Below are experts of layer 2 (counted from 0) of a mixture-of-experts language model. Rows are named router (the router's row for the expert), gate (a neuron's input weights, with its number), up (a neuron's input weights, with its number), down (a neuron's output weights, with its number) and show model dimensions 384-447. Each number is 50 + 10 x the weight over its row's rms, rounded and kept within 0 to 99.
Before each expert's rows: "mostly gets" lists some tokens that are sent to it at least half of the time; "raises" lists some tokens whose logits its average output raises strongly, later layers aside. This comes from a sample of Wikipedia text that the model never trained on.

# expert 27
mostly gets: " had", " has", " have", " can", " will", " home"
raises: " to", " in", " as", " by", " on", ","
router:43 38 66 48 62 47 53 52 69 44 59 48 43 54 52 46 34 53 43 53 48 63 58 37 53 33 39 51 39 65 43 50 55 48 49 48 40 70 58 55 47 40 57 54 78 63 48 24 63 45 49 46 50 55 42 35 34 20 48 57 44 48 68 46
gate0:56 57 21 55 60 45 28 47 42 47 61 33 50 39 39 42 31 30 45 51 48 51 43 69 56 59 48 49 46 58 54 28 36 50 52 45 33 64 29 51 57 49 49 49 35 42 54 38 69 59 57 45 38 53 48 55 48 59 48 38 47 62 52 50
up0:47 52 53 32 47 38 55 47 44 43 39 56 63 48 60 31 51 58 48 48 49 46 42 47 61 57 43 63 45 39 62 71 49 30 54 35 38 47 46 59 67 69 51 53 47 56 45 59 55 38 56 67 52 66 39 57 39 64 54 32 45 58 48 49
down0:54 52 52 42 52 48 54 53 37 31 59 52 50 58 53 34 61 42 37 74 60 72 41 38 48 38 53 54 43 56 67 56 59 48 42 47 39 65 38 72 64 46 46 39 48 57 48 35 47 38 34 61 68 69 57 40 48 50 61 54 51 48 54 46
gate1:58 29 52 49 42 53 46 52 70 42 43 57 68 37 56 39 46 67 64 56 28 41 51 45 45 26 51 47 62 66 40 42 54 49 36 55 51 49 51 50 47 56 29 52 26 48 53 27 48 37 59 54 53 49 49 48 46 40 66 61 34 46 52 45
up1:43 41 54 65 41 47 52 69 38 53 64 72 60 43 49 44 39 45 55 50 48 44 42 46 32 53 54 53 57 42 53 49 36 52 55 52 51 43 45 57 45 72 36 55 46 38 19 40 45 55 48 49 37 55 33 56 49 47 46 33 62 55 53 47
down1:52 67 39 42 55 45 54 67 41 57 57 47 47 47 52 48 48 64 59 63 43 63 56 44 49 44 39 48 53 42 31 40 49 59 56 33 43 49 29 54 52 41 34 35 64 57 48 48 59 44 36 62 49 61 63 46 36 51 53 48 60 43 54 49

# expert 0
mostly gets: "),", "\",", " 6–4,", ",", " –", "):"
raises: " including", " which", " but", " however", " etc", " although"
router:56 53 51 54 59 50 54 46 45 41 46 38 40 55 59 54 42 48 47 61 42 66 56 41 45 40 39 60 51 52 58 41 56 34 52 39 50 49 50 55 50 62 58 51 57 60 44 22 30 70 26 50 44 37 46 47 46 42 41 53 51 43 48 46
gate0:59 47 67 31 56 45 62 59 49 57 54 71 46 54 64 62 58 49 41 52 55 47 49 58 37 45 45 50 58 35 51 45 48 43 42 60 55 49 42 53 34 58 51 69 54 51 48 51 57 60 38 47 36 73 57 57 46 37 25 50 48 36 48 48
up0:58 34 58 52 65 55 51 50 56 57 65 78 58 51 48 54 56 60 37 51 49 60 31 62 44 65 66 61 54 66 38 50 36 46 47 41 54 41 51 51 49 38 59 52 46 66 46 39 40 64 70 65 35 70 51 49 63 41 48 67 57 46 44 33
down0:58 66 59 56 49 57 44 52 51 51 43 37 47 43 60 52 56 47 41 57 38 58 39 56 55 36 50 25 56 31 37 50 38 60 22 67 43 46 45 45 63 61 45 46 54 59 50 45 45 72 44 71 30 41 51 68 53 37 63 53 38 49 45 50
gate1:55 49 36 54 52 46 54 46 66 55 43 40 58 56 51 26 58 49 50 50 56 39 45 35 36 53 47 74 51 52 37 62 48 47 66 54 49 29 59 51 50 38 42 48 56 61 38 69 44 71 58 67 44 52 45 61 58 41 36 49 59 35 40 38
up1:65 34 33 40 70 36 48 52 45 69 60 50 59 36 73 46 62 63 59 46 52 52 56 46 51 60 48 45 55 59 47 83 75 69 41 31 69 49 53 44 45 45 43 52 56 47 52 61 60 55 57 45 48 36 35 50 63 67 50 60 62 21 41 36
down1:57 49 47 49 49 22 54 48 49 53 51 60 46 60 66 38 31 51 45 35 57 56 50 63 45 52 43 47 57 43 49 63 58 45 48 55 50 37 58 52 58 46 71 61 45 56 50 44 52 73 62 50 49 50 60 56 33 49 40 72 61 50 30 59

# expert 18
mostly gets: " music", " education", " services", " forces", " areas", " games"
raises: ".", " of", ";", ",", " in", " from"
router:54 49 54 45 49 55 60 56 51 44 57 49 44 47 66 50 50 64 51 47 43 65 47 36 30 35 44 59 34 52 56 53 45 41 32 48 29 68 62 60 31 61 43 45 67 62 44 23 63 52 50 47 43 43 36 28 47 38 35 56 58 44 65 59
gate0:38 53 65 47 42 35 45 46 64 46 46 48 48 52 47 38 38 62 65 47 66 54 39 64 47 37 34 41 44 37 56 57 48 53 51 67 60 44 64 46 50 47 43 64 28 62 51 51 57 70 64 43 57 62 63 56 58 48 49 49 62 30 30 60
up0:49 42 54 53 52 29 45 46 48 63 28 50 34 46 26 37 54 41 54 39 53 50 55 44 70 52 47 48 55 46 57 56 55 71 62 47 69 47 43 57 61 65 35 59 48 50 33 53 63 53 33 55 59 51 49 46 52 52 61 41 51 56 48 38
down0:51 60 54 48 45 55 48 42 61 69 46 47 57 44 43 40 48 75 37 57 33 55 66 58 55 62 36 46 53 51 50 54 58 36 30 52 50 48 49 60 54 70 63 42 42 48 70 40 57 42 49 53 45 47 37 51 46 52 43 32 68 47 51 38
gate1:55 51 49 36 30 40 38 36 51 54 53 41 45 32 54 51 40 57 55 70 55 45 60 58 59 31 58 55 35 36 53 52 46 50 52 46 28 50 39 47 45 67 50 49 57 40 54 63 44 48 60 35 37 60 38 55 48 32 48 52 45 45 38 52
up1:37 57 46 45 37 54 54 37 25 62 45 59 37 42 46 54 45 41 58 58 50 54 41 54 52 38 63 55 56 53 21 56 45 50 40 38 44 37 51 47 44 51 48 29 43 32 63 38 71 45 52 63 50 54 46 33 49 37 73 55 49 58 45 59
down1:45 48 46 53 49 43 54 44 69 52 51 56 52 44 54 40 44 54 42 54 52 46 40 29 52 44 55 51 55 48 67 58 69 57 46 44 47 42 44 46 51 40 54 42 46 56 50 41 46 46 35 43 38 49 55 60 51 51 55 56 47 50 62 58

# expert 17
mostly gets: " ==", "\"", " he", " Labour", " his", " percussion"
raises: "Scientific", "=", "ated", "ating", "Studio", "Personal"
router:55 32 51 46 50 61 46 43 56 66 50 54 38 68 51 52 47 76 37 60 48 68 46 39 49 47 42 60 44 70 70 36 40 33 45 47 48 60 66 65 53 51 53 42 58 70 35 43 50 66 67 56 36 61 40 44 46 39 49 44 58 34 56 70
gate0:45 51 47 58 43 40 55 42 46 34 28 57 53 57 51 45 49 53 44 50 55 45 56 61 43 46 49 54 34 48 43 35 54 66 60 46 51 55 61 55 39 48 31 45 64 12 57 53 37 53 33 66 38 56 68 39 51 38 41 50 53 58 36 67
up0:69 49 50 52 47 36 48 37 48 35 47 62 62 88 39 51 49 37 59 45 45 41 53 59 37 48 53 56 50 54 53 48 43 71 49 47 50 58 61 59 39 63 46 41 41 39 47 65 52 61 49 48 41 51 55 47 51 43 39 29 57 53 31 52
down0:55 45 43 56 40 46 56 36 38 33 49 42 59 51 65 50 55 68 38 65 59 62 41 43 45 71 45 45 56 40 63 60 57 50 29 58 50 58 54 43 46 58 53 47 41 53 57 60 50 59 53 65 52 46 42 35 46 48 37 63 49 57 48 40
gate1:42 43 44 46 47 66 38 69 68 34 62 48 36 27 56 43 43 43 44 47 36 28 44 60 54 50 43 40 52 28 26 67 54 41 58 39 50 26 42 53 48 40 37 44 44 42 60 54 47 44 35 53 53 69 64 47 56 57 57 46 44 52 50 40
up1:49 44 37 46 44 70 33 66 72 45 61 41 33 36 46 51 45 43 40 35 43 32 48 59 60 55 47 41 58 32 36 64 51 38 54 39 52 21 45 52 48 40 31 52 39 47 60 51 41 55 34 46 45 74 64 58 51 56 61 42 42 54 49 48
down1:43 56 39 49 37 43 48 44 38 51 54 44 50 43 55 62 58 35 52 52 59 53 61 46 45 48 38 47 53 50 58 61 45 42 14 50 32 52 52 16 52 48 65 49 38 52 56 62 31 56 40 53 77 37 56 50 58 62 29 69 35 65 38 46

# expert 44
mostly gets: " and", " As", " &", " as", " Also", " Deputy"
raises: " the", " its", " a", " their", " many", " an"
router:46 42 48 43 47 64 48 47 43 55 48 56 55 60 58 50 47 70 39 48 53 67 50 44 41 35 45 70 48 49 57 50 31 52 52 44 23 57 63 44 57 53 56 60 51 60 31 37 47 51 55 27 46 65 47 42 58 39 52 54 51 55 61 64
gate0:32 48 65 42 29 52 46 50 42 55 39 47 47 59 58 62 59 28 64 53 62 44 71 48 45 36 57 42 54 60 71 55 39 38 45 46 41 55 54 50 54 49 50 57 48 51 49 35 64 43 59 51 39 63 40 35 52 48 30 42 48 56 61 47
up0:31 35 47 43 44 52 57 56 54 40 43 67 44 64 63 40 38 52 62 45 44 37 70 71 47 43 73 51 46 48 47 49 44 58 56 59 36 58 56 42 67 50 52 62 29 57 56 41 42 52 47 69 42 50 47 49 55 79 69 43 53 51 42 46
down0:55 41 42 53 43 48 48 52 63 45 48 54 54 49 47 51 37 68 53 51 72 64 59 57 47 73 53 41 64 45 57 51 45 56 49 51 26 42 49 54 46 62 43 70 49 58 46 51 46 58 33 44 50 40 38 31 37 27 63 50 41 57 61 67
gate1:50 41 42 54 50 58 46 39 40 46 51 74 55 44 41 41 53 30 32 51 53 56 51 49 57 54 60 51 54 58 35 44 51 47 47 53 31 38 61 33 40 45 59 51 49 42 55 21 58 42 50 52 65 42 48 54 43 49 34 61 49 57 38 35
up1:52 60 58 36 50 52 57 41 65 47 38 32 54 46 59 68 51 63 54 57 47 47 49 63 37 44 43 57 53 44 58 56 41 48 57 42 77 54 40 55 64 51 34 50 71 60 48 58 35 54 47 41 37 71 44 48 54 42 59 48 50 48 57 65
down1:46 48 54 41 71 49 49 37 59 36 50 35 56 56 28 56 29 45 37 42 60 43 68 51 54 58 42 54 52 57 58 42 60 32 52 33 39 55 49 42 45 55 61 50 49 48 68 42 44 63 49 59 55 54 64 41 51 56 29 55 42 51 54 57

# expert 35
mostly gets: " an", " the", " a", "The", " The", "the"
raises: " latter", " same", " majority", " whole"
router:43 46 61 49 48 45 46 60 40 38 45 50 36 60 48 37 50 71 45 35 48 54 60 39 38 43 45 61 49 52 61 51 63 44 48 35 38 60 56 55 40 37 72 57 53 65 49 54 44 34 50 41 56 72 37 34 61 46 42 56 34 35 54 66
gate0:55 43 52 45 48 55 78 65 71 57 42 60 49 51 64 40 37 53 54 57 29 52 52 59 52 55 51 37 53 58 55 50 51 63 50 59 43 71 44 53 64 57 41 49 54 38 45 69 61 50 50 48 57 53 43 49 49 43 42 62 42 59 61 40
up0:44 52 52 46 59 47 40 37 50 38 50 47 54 43 36 67 39 40 49 61 60 51 41 41 50 32 50 32 57 56 51 34 48 46 69 60 63 54 44 57 53 49 45 56 55 53 53 42 31 52 50 52 45 46 48 51 49 52 58 61 49 55 51 65
down0:67 46 47 53 47 49 46 50 55 47 44 53 62 62 58 52 41 44 43 63 55 39 54 49 33 55 29 50 46 51 47 54 53 51 56 58 42 67 51 52 71 67 49 57 64 40 52 62 52 35 33 48 59 64 34 46 42 41 57 59 55 43 54 42
gate1:39 60 54 41 52 41 36 44 35 57 48 23 58 70 64 50 56 52 32 26 39 41 38 46 58 49 56 50 53 36 58 42 53 47 41 37 52 38 66 53 50 30 34 37 51 44 45 60 52 39 44 45 80 43 59 51 59 58 40 37 59 55 59 36
up1:46 44 40 34 71 44 46 64 40 69 45 50 43 72 55 55 45 39 41 50 33 30 65 58 45 41 54 50 52 61 48 34 49 42 37 31 55 46 53 62 39 64 57 60 59 73 70 57 30 50 46 56 51 58 78 64 61 51 58 41 53 48 74 36
down1:61 48 52 58 48 60 42 50 45 41 44 54 54 60 50 41 57 51 63 49 48 59 42 36 56 20 54 51 55 40 33 50 64 60 40 58 35 66 48 52 58 68 66 63 52 47 54 28 46 15 51 53 43 45 44 63 56 50 43 60 47 47 29 71

# expert 10
mostly gets: " and", " than", " or", "On", " all", " along"
raises: " the", " other", " its", " his", " their", " others"
router:59 52 47 48 51 65 59 58 42 52 45 47 52 48 56 43 35 52 47 41 42 58 58 41 60 30 43 57 58 41 63 40 37 45 63 38 47 55 50 51 54 49 58 59 47 58 28 52 50 63 48 49 37 58 49 45 53 37 25 55 50 49 52 50
gate0:43 61 33 57 46 64 69 29 56 49 43 47 55 65 60 58 64 40 44 39 63 55 45 69 44 55 54 55 44 61 50 49 43 50 40 45 62 64 43 52 44 47 57 60 53 66 46 57 35 59 49 57 61 60 50 66 65 59 44 39 53 64 41 34
up0:43 51 46 63 72 67 37 40 51 71 57 45 44 41 70 46 52 33 58 44 53 44 48 55 51 38 52 48 48 68 56 38 46 46 26 58 34 59 53 49 66 55 53 46 53 37 54 66 61 43 40 45 42 32 56 30 47 55 53 79 53 51 56 52
down0:38 43 38 60 43 49 53 61 55 43 74 43 53 43 36 47 52 58 50 53 41 50 43 47 37 39 56 47 52 48 50 44 73 62 77 43 45 60 37 53 56 55 56 54 65 52 52 45 59 37 41 44 52 31 48 67 58 45 52 50 68 63 50 48
gate1:51 59 53 62 36 56 42 55 47 49 52 49 48 52 52 64 45 56 46 47 52 29 43 48 45 65 37 60 41 48 66 60 33 54 60 39 40 49 47 51 35 34 38 45 48 37 53 47 37 32 47 46 66 51 40 61 55 55 36 49 62 30 59 54
up1:47 64 53 39 52 46 47 29 64 65 62 39 45 67 58 66 57 46 57 55 50 45 39 50 49 45 59 39 62 54 49 41 55 46 50 64 72 52 62 70 66 73 59 56 62 59 42 45 59 72 44 60 48 39 62 41 39 34 44 47 43 67 45 41
down1:28 52 51 55 60 47 54 46 42 38 57 60 69 46 57 54 56 47 37 58 50 47 50 52 54 38 42 52 44 58 59 52 59 57 54 47 71 44 46 36 44 68 37 47 70 46 32 37 46 54 57 46 54 51 55 44 60 33 52 31 71 42 45 42

# expert 47
mostly gets: " took", " won", " became", " make", " take", " wrote"
raises: " the", " a", " their", " some", " his", " its"
router:47 42 40 54 68 70 65 54 52 48 43 46 37 45 47 44 46 68 42 59 61 55 46 35 48 32 33 53 22 55 52 63 44 46 54 34 33 61 54 49 56 40 62 47 48 69 42 42 38 40 45 46 38 65 49 42 45 41 58 49 52 33 57 60
gate0:51 55 33 45 32 49 42 55 50 39 46 44 57 50 28 44 46 40 43 49 39 55 45 56 56 37 43 89 48 62 35 61 56 51 48 54 57 49 48 44 60 49 44 49 54 56 64 53 41 26 72 28 54 49 39 47 56 53 59 55 65 67 55 59
up0:44 49 61 49 32 60 32 47 40 45 49 63 54 44 29 50 46 45 55 41 48 50 49 39 52 32 41 44 32 42 52 54 36 47 36 52 58 39 48 60 46 61 49 59 50 45 51 46 43 23 51 57 35 59 62 42 47 66 62 65 45 54 48 70
down0:58 72 49 43 37 47 35 39 46 65 51 48 47 53 38 58 51 47 34 61 42 59 50 45 51 36 32 49 41 36 46 54 57 70 32 56 42 73 46 49 38 58 45 53 43 59 46 58 47 37 64 68 54 32 53 40 44 49 57 43 69 50 48 52
gate1:49 42 64 47 30 44 47 68 47 47 56 60 32 60 71 44 45 53 57 50 40 55 42 45 39 42 43 52 47 46 54 39 43 48 49 40 56 67 25 43 43 54 47 52 58 60 54 44 67 81 56 45 73 44 59 55 50 56 40 57 69 42 49 72
up1:45 52 48 50 60 38 37 40 49 37 51 40 68 48 57 47 64 34 65 59 59 48 37 56 53 55 55 43 48 60 62 36 39 45 61 62 64 29 62 50 66 59 37 48 48 44 47 38 55 32 61 50 44 44 36 38 56 37 65 59 47 37 58 35
down1:62 61 52 32 39 60 38 39 43 55 63 45 43 60 40 47 40 52 38 65 65 44 70 40 47 56 40 50 40 64 56 37 56 66 41 44 54 44 66 45 48 36 46 69 47 43 49 28 34 46 52 54 44 26 44 49 45 33 53 61 49 52 56 44

# expert 13
mostly gets: " use", " control", " end", " front", " addition", " change"
raises: "ing", " of", "ed", " from", " on", "."
router:51 42 41 47 42 49 46 67 66 38 53 44 42 52 52 42 41 54 51 53 42 48 46 35 40 14 42 64 44 56 43 51 64 37 43 57 43 68 46 56 48 52 56 54 47 59 47 40 74 41 48 35 52 60 34 42 38 45 37 67 63 39 51 59
gate0:42 14 44 46 14 53 54 52 58 52 44 49 47 54 44 63 22 62 60 67 36 45 40 50 53 42 45 51 56 41 33 56 32 53 36 49 52 51 34 58 50 67 48 53 44 33 67 45 40 54 52 65 59 56 42 51 61 53 49 59 35 55 67 51
up0:57 36 50 56 39 56 53 64 57 55 52 32 58 39 44 45 57 49 34 63 45 36 53 57 61 45 53 52 53 47 27 44 50 65 35 69 48 56 46 64 60 78 58 48 44 43 32 45 48 57 50 44 62 55 58 55 45 50 38 58 47 58 43 29
down0:37 52 64 39 26 46 42 59 49 66 45 59 50 55 72 51 36 51 34 58 40 42 47 65 37 47 54 50 49 49 47 55 34 54 37 24 45 44 38 53 52 46 39 66 53 45 42 65 42 42 50 56 41 55 51 31 69 31 51 50 83 61 45 46
gate1:34 46 59 39 53 49 51 52 48 74 47 63 56 49 38 50 43 53 62 38 63 47 50 42 54 60 49 66 59 67 44 58 44 56 47 42 58 55 50 57 48 64 56 55 55 40 48 53 60 35 56 55 53 44 49 47 51 51 45 44 58 58 52 60
up1:32 38 54 68 56 53 53 61 45 41 43 48 37 55 46 24 51 56 49 59 57 55 44 41 39 43 40 39 40 23 70 56 55 51 68 71 41 50 45 42 57 50 46 50 23 64 50 41 24 59 69 42 59 55 53 52 37 48 60 56 45 47 36 59
down1:50 44 46 50 42 69 47 55 65 66 48 52 74 60 66 41 62 46 40 56 39 56 43 49 40 50 42 37 43 62 59 53 45 47 45 42 59 48 58 61 63 53 51 43 47 50 53 27 57 46 39 46 48 43 60 62 54 33 41 49 62 33 48 57

# expert 30
mostly gets: " =", "\".", ").", ".", ".\"", "!"
raises: "\n", " The", " This", " However", " These", " It"
router:43 63 60 55 58 56 44 54 60 43 57 47 40 67 51 40 33 55 42 46 48 60 55 47 41 22 43 53 53 62 62 55 57 46 48 28 39 65 48 71 63 36 56 55 48 67 25 44 53 51 46 41 47 41 56 37 47 35 58 55 66 49 52 56
gate0:59 52 33 52 44 57 43 32 56 42 52 63 57 45 36 36 42 49 59 49 39 63 45 46 52 70 55 52 75 48 50 59 64 48 51 54 63 50 58 35 35 46 60 53 48 37 48 58 56 72 43 30 63 42 31 47 57 36 49 53 60 53 64 43
up0:48 30 60 59 33 51 67 65 39 59 37 38 44 43 47 39 48 40 51 60 45 36 56 49 38 55 56 33 59 48 59 49 56 61 45 34 41 52 57 46 55 54 38 56 55 25 56 47 66 36 55 41 46 28 49 50 20 63 34 77 55 46 48 56
down0:43 52 63 43 49 53 38 41 52 43 61 54 57 62 81 48 46 38 41 36 57 50 47 51 57 54 51 34 50 50 50 33 64 38 38 58 58 56 46 52 71 47 66 40 49 50 57 38 43 48 74 67 46 58 59 43 65 58 50 59 43 53 36 30
gate1:47 42 37 51 51 47 51 45 56 36 34 52 53 29 26 54 49 46 56 60 54 40 36 51 80 36 46 61 57 48 30 45 66 38 48 48 58 33 39 49 40 53 44 55 50 61 54 63 70 62 53 31 67 28 54 45 34 56 34 56 37 55 73 54
up1:54 50 28 52 43 46 54 63 55 50 54 59 63 46 64 47 39 51 33 52 53 46 69 47 26 41 39 34 49 57 40 40 60 51 55 56 56 68 20 51 57 33 50 41 49 46 50 59 44 37 56 47 50 45 41 68 60 48 46 51 46 42 58 46
down1:54 25 31 68 36 59 47 59 56 40 42 66 56 45 43 56 58 33 49 47 51 47 42 50 48 65 54 38 44 47 31 59 49 54 55 56 39 52 38 62 52 46 25 32 44 53 43 38 30 61 51 68 60 44 70 46 59 50 37 32 48 56 31 48

# expert 23
mostly gets: " where", " while", "ing", " both", " However", " if"
raises: " the", " in", " a", ",", " it", " on"
router:55 55 39 59 49 78 65 40 49 54 44 47 41 55 60 46 46 61 44 56 38 56 55 34 52 48 22 65 32 55 42 57 48 42 32 54 47 67 47 57 49 53 56 43 63 60 44 61 60 52 51 48 57 26 42 38 40 38 39 58 61 50 59 54
gate0:73 48 55 43 48 28 36 42 64 56 28 43 60 61 42 53 37 49 55 52 38 45 51 60 57 56 38 61 44 59 39 46 58 49 44 44 49 42 36 56 43 53 42 70 53 35 37 48 47 42 36 45 53 51 53 49 53 41 72 56 71 35 45 50
up0:45 53 51 37 38 50 49 37 60 57 49 50 50 55 65 57 70 38 58 60 56 49 45 63 64 54 46 44 60 62 39 59 62 33 50 46 57 45 42 54 68 45 66 58 69 41 48 61 58 36 29 64 64 52 48 36 46 37 52 29 52 58 52 42
down0:34 55 61 40 50 34 45 50 46 60 57 56 42 47 44 63 43 50 83 49 68 43 41 45 47 43 59 56 35 49 54 35 52 35 44 45 45 31 39 54 46 46 47 37 52 53 56 47 40 63 70 26 64 56 77 63 70 50 56 55 44 42 55 43
gate1:51 43 54 53 35 45 30 62 56 47 64 60 46 53 34 42 45 60 43 54 48 66 51 31 60 48 53 49 51 41 44 49 51 52 43 61 46 60 30 61 34 44 50 54 59 46 34 48 66 51 32 36 43 48 56 44 42 55 44 50 54 62 53 46
up1:50 59 37 52 49 51 62 58 46 56 49 59 59 47 61 47 49 36 46 32 46 58 26 65 33 41 48 36 39 63 64 58 55 57 54 53 43 45 41 49 55 32 44 52 33 41 55 17 53 59 47 54 57 48 51 55 45 35 57 57 42 67 56 49
down1:52 40 48 56 58 52 56 50 50 53 55 33 61 48 52 45 53 42 38 76 56 53 43 64 45 48 41 44 55 50 38 44 38 66 48 58 49 63 52 57 45 66 40 49 55 53 58 51 48 68 43 63 58 61 41 46 50 68 61 50 66 41 51 27

# expert 8
mostly gets: " 0;", "|---|---|---|", "|---|---|", " 1;", "---|---|---|---|", " 3;"
raises: "\n", " ", " none", " N", " 1", " —"
router:57 51 52 46 60 67 54 56 42 48 32 51 49 55 53 42 51 48 35 42 55 70 48 45 41 28 46 58 45 56 41 65 57 55 48 32 40 47 59 48 51 35 45 43 74 67 33 52 60 42 49 54 44 36 37 48 52 31 40 62 64 52 74 44
gate0:50 34 40 47 33 53 35 51 73 59 60 48 55 47 53 61 37 49 61 41 42 33 62 59 56 45 48 54 57 52 71 46 61 45 58 39 78 56 52 37 70 60 37 50 47 46 49 47 42 36 53 31 67 41 47 58 44 64 49 48 71 44 35 49
up0:47 59 58 55 62 59 49 45 45 55 39 51 48 55 61 58 67 53 42 55 68 65 49 56 34 52 52 57 46 42 23 49 41 50 49 51 38 29 41 67 44 42 41 42 52 52 49 50 46 71 52 48 39 49 53 39 56 39 56 42 24 42 66 48
down0:52 42 62 60 49 41 60 47 54 52 34 53 44 58 68 56 32 43 50 55 36 54 31 36 41 61 42 58 49 58 48 52 72 42 61 41 52 44 66 57 19 55 52 38 68 48 48 55 71 50 57 53 40 61 57 53 44 40 55 57 56 43 67 50
gate1:43 47 46 38 35 46 54 57 46 51 55 57 41 45 64 58 49 33 46 68 54 58 47 36 28 45 52 59 33 69 58 51 35 66 56 60 46 60 63 48 49 41 48 54 67 61 37 50 52 61 52 54 61 46 44 45 47 50 54 40 63 25 65 69
up1:66 64 48 41 33 44 34 48 54 56 39 62 37 66 53 51 51 49 49 41 50 37 34 49 36 37 23 47 38 27 77 65 44 50 52 53 57 45 45 53 35 29 67 59 34 62 44 55 33 52 36 50 48 31 61 67 48 55 29 65 49 46 48 67
down1:64 65 59 39 53 38 43 51 76 54 38 40 54 54 50 51 57 45 54 37 33 40 49 66 56 45 63 43 55 41 44 56 55 45 54 39 50 41 60 39 62 42 57 35 47 55 63 45 63 59 52 52 46 40 53 50 41 61 54 51 49 65 58 44

# expert 29
mostly gets: " USA", " US", " FC", " MF", " ENG", " DF"
raises: "S", "I", "E", "T", "B", "A"
router:43 26 54 42 46 43 65 52 64 49 46 42 45 60 48 48 39 59 30 42 51 58 57 47 50 33 54 67 45 54 59 47 57 44 55 48 31 60 48 57 41 40 62 53 58 58 41 43 59 49 56 46 67 54 40 49 49 33 53 61 75 46 47 43
gate0:41 54 52 63 48 53 35 47 54 43 43 44 59 57 58 63 53 45 34 48 66 57 53 45 56 55 49 62 51 56 56 52 59 31 62 44 22 47 58 50 48 53 38 55 53 34 41 50 42 46 55 47 52 61 49 55 52 39 40 43 47 53 55 41
up0:50 67 54 62 37 35 28 45 48 37 37 45 44 55 74 53 67 51 60 49 46 58 43 42 63 58 55 47 39 61 59 49 43 47 63 54 37 60 47 56 56 62 43 43 35 47 62 55 56 49 44 41 49 51 53 58 54 45 45 45 65 41 54 72
down0:47 48 54 58 71 29 51 36 50 31 58 39 49 47 36 55 44 57 50 53 79 51 59 51 65 63 42 43 41 44 55 49 59 44 49 52 53 45 50 60 44 41 48 43 43 24 57 63 41 53 67 39 63 42 59 54 51 44 65 16 38 50 43 54
gate1:48 36 59 63 39 68 56 52 43 37 63 57 49 31 55 59 42 70 51 51 54 71 52 63 51 60 44 50 33 51 60 53 66 44 33 41 58 48 60 50 40 66 69 37 59 63 49 52 60 37 51 46 54 43 48 41 46 55 77 45 48 41 54 58
up1:47 49 53 72 54 49 37 53 58 56 45 52 29 46 40 55 46 31 50 47 43 43 42 48 69 50 48 40 64 58 50 52 38 57 59 46 41 42 54 43 44 42 47 54 47 36 51 53 55 62 53 58 48 50 53 48 53 51 51 55 43 47 37 41
down1:52 41 57 54 70 65 53 51 47 54 36 46 64 38 56 47 44 39 44 37 62 35 50 40 46 56 60 42 45 40 50 48 32 50 61 39 49 50 39 55 61 55 42 60 43 58 38 48 46 55 63 52 51 33 49 38 58 33 49 41 64 64 25 41

# expert 21
mostly gets: " 0", " 1", " 2", " 4", " 6", " 3"
raises: ",", " and", "–9", "–20", "–7", "."
router:47 44 47 53 53 46 59 56 50 60 58 41 55 69 58 41 36 51 39 51 44 57 52 45 48 34 40 67 45 56 37 58 48 40 57 56 46 64 66 53 55 49 60 59 65 63 17 55 55 46 54 41 49 47 50 42 53 46 50 48 51 51 43 48
gate0:52 56 45 42 46 62 49 52 29 48 44 56 45 39 50 62 40 52 75 44 31 47 53 54 51 44 52 57 55 51 64 47 50 56 30 53 46 59 58 51 45 52 61 75 59 74 38 48 59 77 60 57 53 41 67 37 56 60 50 56 40 52 54 39
up0:53 34 74 42 63 41 53 61 57 45 39 59 50 42 66 30 55 54 45 57 44 57 60 54 62 60 54 41 57 57 36 51 51 48 60 53 54 39 44 48 50 51 34 42 49 38 55 44 39 26 37 45 40 53 37 69 47 36 54 39 52 51 54 53
down0:52 68 52 46 55 53 55 51 55 59 50 35 70 60 49 48 68 37 54 53 44 53 45 40 46 53 62 50 67 59 47 38 47 36 50 70 44 37 50 47 49 49 36 45 50 55 53 64 47 38 53 45 52 45 38 69 58 40 52 37 43 42 58 54
gate1:57 40 57 59 46 61 43 39 45 42 69 40 49 67 48 60 44 64 53 45 51 47 63 33 36 48 60 35 48 60 40 37 46 50 41 43 35 64 53 42 36 49 50 42 46 62 34 48 38 47 65 26 64 60 69 48 44 45 50 70 52 53 52 60
up1:44 40 29 60 57 51 58 54 46 54 42 64 50 34 51 44 57 37 49 50 63 40 50 55 51 52 48 52 50 43 54 68 57 51 61 43 69 34 47 46 55 54 41 51 47 48 76 46 68 48 36 51 59 32 31 53 29 61 55 50 38 48 53 52
down1:37 40 56 48 50 52 59 50 60 40 30 57 44 46 51 55 62 51 40 46 80 46 55 54 46 52 36 53 40 52 58 40 52 42 42 62 52 67 64 44 51 56 60 47 45 54 63 60 48 75 55 46 49 58 38 48 48 52 50 66 58 62 45 50